Weights of a small mixture-of-experts language model, trained from scratch on English Wikipedia: 6 picks a token, a shared expert of 128 neurons.
Below are experts of layer 5 (counted from 0) of a mixture-of-experts language model. Rows are named router (the router's row for the expert), up (a neuron's input weights, with its number) and show model dimensions 0-223. Each number is 128 + 24 x the weight over its row's rms, rounded and kept within 0 to 255. Numbers have three digits each.
Before each expert's rows: "gets" lists some tokens that make up at least twice as much of what it gets as of all text. This comes from a sample of Wikipedia text that the model never trained on. Tokens count by the router's weight.

# expert 97
gets: " ", "–", " well", "ash", "amp", "  "
router:138140126124127145150150149160119153163193099105107114170155144106111111156116152131120123110136146131106120094107093125099150113131116096142124171176137171122090074123112060117131101169114129130138138118115138135125118133100076124136116184087145090119151120138135128109161114146117114128099127150129139144139045155121200115115098114139102141161098120122117141134189123122125140093101116139132135144086141142116122135108134132088102105101104150128125148115164130129124107074136129135098136150118131109122115129098096115126196149185133151125121142115144103142131110136158099133138100091138168144126115148149136123123115163178131128100163148158128142141081100121141141157103
up2:171160138150142128098095100197137145146149088125094167145112141078129141142154154128119131118113127131122146101129120134176128145131136110146143145142130150142112127126153103162117078151099118121088049151099123131100118144156169104116124161105158145111122176177129144143131109151105133139114131129104080155174093099117132102150114086134112156176138087155108133101131163127104119131123111140132136137121126115135108104149128135060107118113108077126143187110134138081173108149137124135157149142138133122155112160113113116126113108149130124131147117117107145137095126145118144138133131120181142111119148108156094155141117128092129137105144161164092132066085147104106094141115

# expert 69
gets: " of", " in", " for", " de", " R", " at"
router:155149139141123132149116193130133114140104174094104134158145142127121142131153103135102140149159153085120109120121109098119135126141157108130116095173139130102146121155133128134145102128135149134148111145155133121121105109086192118101147109127083160103069147087132162121159081138114158147104095179110135148133129146142134109099067071140116154092082111134107123128122099122143127112090096153138161121133104108100142115180095132166131120129154131099126131141127096131104153164149137135157143135104113123137094128112114105148151045138136172160123116109104100147106146146122113109136174126114123115104166104165153100146136135171140130150114122144134106183131148118153103128093
up0:172114164121129099166125114129139109109143129113120129153130156122116073141140113153089160112146118089122131155125125169102121107132170091129115134147116155173175129167101103140146100160099155114107115109128127128119091119115133125135121171124087126131138130082135131106105119193132123111151131098102147113132117115114084111159102116133134132136120123121178133130092151129149102131147150131107110136160140115138118107131149122135139100143129105130127143091086133097145095131120133072135127105084122118124134132120101110119117091148130135075142084089119083138198163095046142141098153103159150114126114103131152147149120127151075151114122157172157093139132123077075115141138

# expert 92
gets: "y", "as", "er", "ers", "a", "ies"
router:155085110098156134093160152138137125160147122115127090158137138109098108120115123156149126138149170095107141116155106150171084113123120108117126107131115143103090192096133095072134165124088148159133118096134121140159165148099116117135123134107078105144131149162139135099124117113163168088111095136146150145071147137110118077102179174107157144155124114109117109120133160123106135153158127171134115124112104141099122124117112159112122140095160146102171159098154120098145132117123120125120090103158063127104147134124160113133108100122148102157154092097182100121154169141119123128162123118142140122134123108123088127116111094152124182134130146123107148115098154131159127120136
up0:137113085124122126156157178127101168125162117126120086113088103149138099129125170135129092181121110108177123114097137153135131184123143126098113109130131150122160153123150132141139166137101129149134106093124131144133127133143131146107127124135115147099130192134130167144116177092154126146092100138186100123131116131125112154099169123144127080174114093128095078116122136122122155193128155151133139109123108150174144160169132104136144152114131156135130138074136112166131102120132093154120060144145098132115156126153126143136099121155135145143167094133140133136149126094061149108147098116159132117135116132167088135118112115138141134151102143131085129140115158092138099138143

# expert 110
gets: "en", "p", "on", ".", "P", "an"
router:143122140144126135138088146154128120151126062121147146151145116118155122118137167141121101128134127140157133102164113079160101128102144134122122128094128126110114112166132127086130122097099107111139144091121101190086104140127103129076168094117120114118064080126112074137182122147105102145136135156110124167155122100121152168127118169181140136138103120122108121099137109097126142093144124121109139106137146126135129132086096137125107143109167121132144133094159109100089105150167174173103140137138108133133119143141127158109135116098183104169124135076103090126134128094163116153114142148099135137129142154159116127130118134152155138147135169138107178168165123169116135125088
up0:113151091135102092137124118119095075124126112135143101144124145162118146115180140128144120127098150141150143122157120124143117165174065105117133136097127120155153100109140123111152138122081114142145086113113120097122138116143102117155145121112161088149099159130112124120114133147097134122106150195157141157116142075118118128146150131120156100150114089165119090159128123054075112131120157107138158139124189113145137162113090156107111111106152126150143125115145123137134151160153142133109130084111158141133131158095161153128130168094150143135150138117146117165086119129093125107171131123126168080113136106162090150134159078147153092149150109130110120126151160163136109118106

# expert 41
gets: " was", " is", " were", " are", " to", " be"
router:155114112164088133106141119133129124126128129149130117125128163158143115108148166163112102143100123108153084125142165117117123117127099153139111146124101130136124093118120076140055125134102146142181075083122106125125105159128124154142123116130132114157109102106121134111074154130092118108138170144154111153146133130035132131152137145125104152153107117122127138114151127121142148162121166120110077138105083145115131138172168153098106124125132134126167125130125141091120135118146144121150097132104146141087162105083124116113102143127141090075089165115118137123141158119103098130111136129129153113145087080125113082136108116137123108160117175106174111125136086140107085123180
up0:136168108144135154137145062137142142072201129159159134113118098120102124110141161124123139135108113138146165127163154101097135101096111125144144131100089119153125102125070106129102120156139095131131120128116126165078119131088148163125128114165090145143141112091139173107138121122137114150162160154154107129137152097137105131151131147152114148093153172115154136118128112130097110133169138133062128074129113119127144141107142144119115129114124132114153087096179142141109115141124153177125112149113167144082133126086101112083110134116152097127086176137171135135145126135130127115120073155167148130153113117125103128127094130069132120104147119115157111132105121138126126087145

# expert 55
gets: "1", "|", "2", "==", "3", " in"
router:131116165126138159130121186101153165159103162131149117172167132140113097121170114133116061132149099128096153142115091124109097111119151124132130148115137114094098147128102137085149144138166090105143134132128128102119119119113135073115129103119090095110121125104115094127133093148124112124134173135068116169116093134121127100125142095124152134118106120160118158135167138175159094090158107102146128127074124130102180097115104155150139124100140138101158092105134088124090150122159092154131112137132126110147083129163154149151146148094142110164102129089113137116137117143131103090107121151110120098114154148121169166118125133151102106126093129092103168122140132174137107108104
up0:145124121084120116155195144129139127143155085119117104112075064082143119143124159135141166127088152056143123089137145126144098142134148104139172110122111177132163097097143120167142095118125123165147140109113156109120126144159155167128124148134149137146126120111098147187145107095126133094114129108161081090119136135134112118083112131143114128133151183090110094117119122108124110155127153129087104148160103128146068123123143112144135085132124107140107142109107128148147110121103107161141129122142114126088109159152097131105113118150156119104126131156145124132111165124144119136120139117084136156114149122119127135092118122163150116181137120110139140150091140083076087135162

# expert 120
gets: "est", "P", "A", ")", "p", "C"
router:143085138155140143130118129099089164140099123095136135159153095145122129086131121151118049140129142129094145102093106141121130115132157138140120193126131136098113136140116138091156151127122144115121150086134097137157148105116146087111144117111132101146155120093091089114171095121130094146108156170148124145141135110105096126129096166142162135121121093119099135121163139170144130098133129129109159101105116100117136092110113135094124096117128139105108088094165110116084130148165156161101170120131146107120150150131151177146144144110177101139092118049122085083127153104114110137110143144101103112082154148158148138136127146142133131098130129124143141115126153152095104142085
up0:106155144143092138159096090092160125155136117103135145109118128112119158117156176126154127113133148131152123123188170140138116120091136143127119135148110149107140171131139105107122095119118130098109110157124123147123109109163117073117098158129105169141137091110121116126129096136165189112125109158145145099164126124138109120127134114144075122122155077132080173083109093131103144111131133095133172124213131095138099118108140171113131112153110148151103105124152145117097142149111121095139143117144126105092139116122103126122071105123136151090135101123120094080127156125119131099122099125087159188100103138107129093146137176120150122152126095154141167109132138117128122135150

# expert 91
gets: "ed", "ing", "end", "ated", "es", "ted"
router:144180150098140116143166143111117088105129105137126141120111140152147169126056135115130120106093147114117152131079121095101132103105086132144105184135136130119140141132096137166102132156156154119142128131117130142118102115128119148124107076157171123115130130085089120120126117103148088093104093141166164153155155104106131104118118104161050119119114143108147119133118104150131127180094149128101097092143125084139138138133118143107139099162109105138080152112136124103116115137150161126129157112091127158102138112103099147129076132094095091076148099117128114135141119139081097162171120128138129114093068115101144122145135132108125144133132157120124118154112136095143136085148
up0:099152113101125124110141127141134131088194093145077151105129098156115130070118158126161090115102125053117127166094143156195167124118079131105187139149106102117117129121096121129126113133115140156141082125133142148145128131129100125075150119140131104111101127191108127170121145087148108092125124129160115127126120136106112106082141153174113111159127130109143090118101107116106095117158140124152127096150133112143161128128138144120145142138106122139178095145140104126150125169143119119118115120163104152100131104117106153133124099084107122094149084122120116128150127116157131163165098121149135120153114107119138110098162117128137137112098127131143143112137150105056128089141

# expert 103
gets: " of", "ed", "f", "ated", " F", " United"
router:109160149103185133127112182124109088129128116130061123149121123135104138112133079123118146120127134117126094133106125101143158181097102133109142130181137139143134134104119144149138127137111124117121105115148144155125146134089118112155168124134123185094120106084116140156096114130143143122104139155115181134158120102140084147107099108133088144099068146140149131156134082110069092092121132151119178119121120122142127101147126106182143136139123115099134130141115128162146130168098136052164135092126152111142134107099127141139164096160173128114147130106152100167132144121121092144129139112118098149090135060162134122118178141129124117128099120129106162106113127126129126134125
up0:130160122129128142146100137104130106118187149137119154144093136174102132095156134081156125099142133111102153146100092106108108124119101132088119123165151119157142132129157122100104160090131116137091136119126120138123132097107115148151147127117132106141157127091144125147108119107132141117143102124116120108145182098115136140159070136131122117106104117115146154156140086142142144098154129177158170123118148111135086104198172116163115117148080125106147119155157114111165108094126164123167165157154166112155155107141085124110152113146121122128155109145138163101115120136102101150148120145140121150078095139142139114161127184127115165157117099143077137114107109131096142057117

# expert 17
gets: "ed", ".", "ing", " of", "ated", " for"
router:096164157114139150119106125107129089083152105152104111132117128135121139129129127097176174132116165101146135156109117073114129142125126179119122134120139196124127110110128148124115118104151184124129133094097108094112089134094103130158083139137126115136108146092082151146090123127133106110115116126121169156154141103128109135104144102161085171125120136104147091137131139158169137161155102130134135091131133081144072159137139126099141145130109146153096151103124102116110084133107145111131148148075141152105169133123101129106144129122093144062178132095105115149148157129080115135162113140123093121103076084159143131133121124121151129141105144155133116135116153089159126121117
up0:121149133117187140127106109127102165097098080108133155115088153138118108112112149122124131154111146110104130156119133097124123096100077132101132110146104144160104144126133150155094145155122173126135130167091099126100129156121118154146107163146109158167133122124165101142099144114157118136110129095103102150187177143165148108114173176168128081117140122141147104136157113117119128158116082111118155176134121125110090131135147139146116115121133158116128165094129099092124106063096141098143135148132108103159153102141134110142113104108129149133098140109113103137137178088131142096150147133183089117123125155128124106134170137136175126156130114135131131075067132127121128117158

# expert 51
gets: " ", "h", "a", "i", " K", "ar"
router:119100102134153149095113120150138137092177103128061143147147091138129102156135127094104166084126126091092146121101147137137124174140080140176160149152111130144109137138107125145119109127156152132143113137152134125099134148140136140050074104105097129123110126129134139152143125114124152101126116144187117130107124160130156128146150155108116129159147123121098142129145117141136134158131160134074138124136146163123097156147114098119136118094120127153145161180094101152118128124152148163177199090131151169087171164112093137128128151157116168121149141134150111105155164135117123171162163142105129150161119140128124178124140145118151139098165114140153134157128149122132134116138
up2:113143106135115142092153125069117112110151132123161124103152135105118121164106161144112155122152130139119132132113098114126094141155129167124129154124087136142148160080111119158124122109130225118189101118139124129076170162164120162123148118120150095138107129143154114136123128085109160106142117131151130141100115115162147126129130129118140133089125151163128121119141120167158154169140149163139158159135099129099152120135186145112091088131180139143089129135124133171166110157142117113148150124122148110113100154132147104087159109101151128128136162146121131111178136099116102116110103094132140135127092134133157099144154134156153097139149079106150127153134105136082100190129

# expert 49
gets: ".", "|", ").", "==", "\".", " The"
router:122120124155116162111158098165137143172133093100153149147131125127164137119132137084116148165138114133166145106173119127128129143126147113113151177118119128144125126147143132088127152179138171090140153142153113106108100113148193075100137114102105140153131137124138104168077096112100117095103083126142179149137133150133100137184116138126139148114168147125119151100131149097140151126153137115158129077150150098134122107096143112126085166193123144093121138168151122150159093174116135154132138132132131161116098174146125126143146084153107144079160098141109106141156158113150165124119145146099117121154115148127153134153141093153106139130172109097131107127148112138106129111132
up8:138149150143120130144094095096104131168140140121109178146118115137121126095132097101103142128129091143121110146142142136122116157088122113122136127159124140113141101119157123118135100140130132111142156147097167138105131114150146135108135138126173127136115134147129108150114151168097129145111102116136112094122115098092089104161117107098126135166111155128110095120108117107119156103110182170163141145174111084133156165116138077123066138095124161096141199139118118079138116178155102138174139090138145114143115146130104140113132154143102105146173107120123086147142150122169118120113149093163123101099143110181143137136124098091125151154153109136170155056145151166110119145146

# expert 34
gets: " ", "1", "\n\n", " is", " M", " for"
router:130120172131132164135125188107151166165124164126143114168172134142108097120170117139124061126150105125097140142121094124109092108124150120132134153125133123098097143121104127085150141145162095105136127126128121105125120119112127067119127106117084082113121135107117101128142087149119111125136167139070124166113085138112136092125137092119149137130107127156117154139172141174160097095157105104145132136079129132101180097116111160144137121100143146102158096105137085121089152129157094155133114140130134117143082143158148145150147149103149111163104124086101134123134117140131089086112121140100121090102145154129171161121123137155104105128098127095102168122131126168135105110106
up6:162119109128139132086136106163176119125159083087150122122148120102143146163151129104104127056119148078168160126163116134154092086116125111101140140169174142156109116112161096117118069165141121113122135139117130126151144140141121157135177130099174110153120150126111112107140143103133152099115102127096107148117162099122112140122146142102126106101122123081126123100122143126106129129087097162129113148104119107125071159121163138111108090131092138134140141134124140116125125145148176124126133128127091145136123126066161102064129138113137106119136104144118126120127144154191115164146122151095145172111072107116149104102144121126134132131144158149094115139122152088090142165130

# expert 95
gets: " was", " is", " were", " are", " be", " had"
router:146133151149076169137110093130148135098112190110122081166114157164109119133105121112111098144114139131170106129132111137150141121135092132147125144152158114129145127126122123136134154140141119122119109123110157099141159143118151109112105161117141118143091140118131137125131120165094131099159140162136136124161133129098132120151160152128133153087080143096120143147129128064148120141115141119093101138123084151128153162167167146123141125104107099151125094120126123102122188079175152144052112150148117120114129157118138116114165153126156125113084110145095073114125144075138099121133157167172121151155105116136106057116129078133099142159148122116142133138158117158101093124137
up0:138148162145075145142153081126117119134138171133106141115132206113151134129123092116095077113123141125122096118145106142127093137131131149125083154088096140131163100117118121139098120166125165120101111111088144177125153122151126119139110135126160111087106177106119128120170113167166138111134147138152151102109189169073154145126142124140100094143117094103124145095114096113126158112164153087098102089128121150155122125153120105087159097169115106137088146116122135144144127129088094146121117145102108122154138134144167132145166098115155110105149148106112074174123129096112159156105162106087106153162146136112151100125134141121142116158113132137124131128127144120120143143106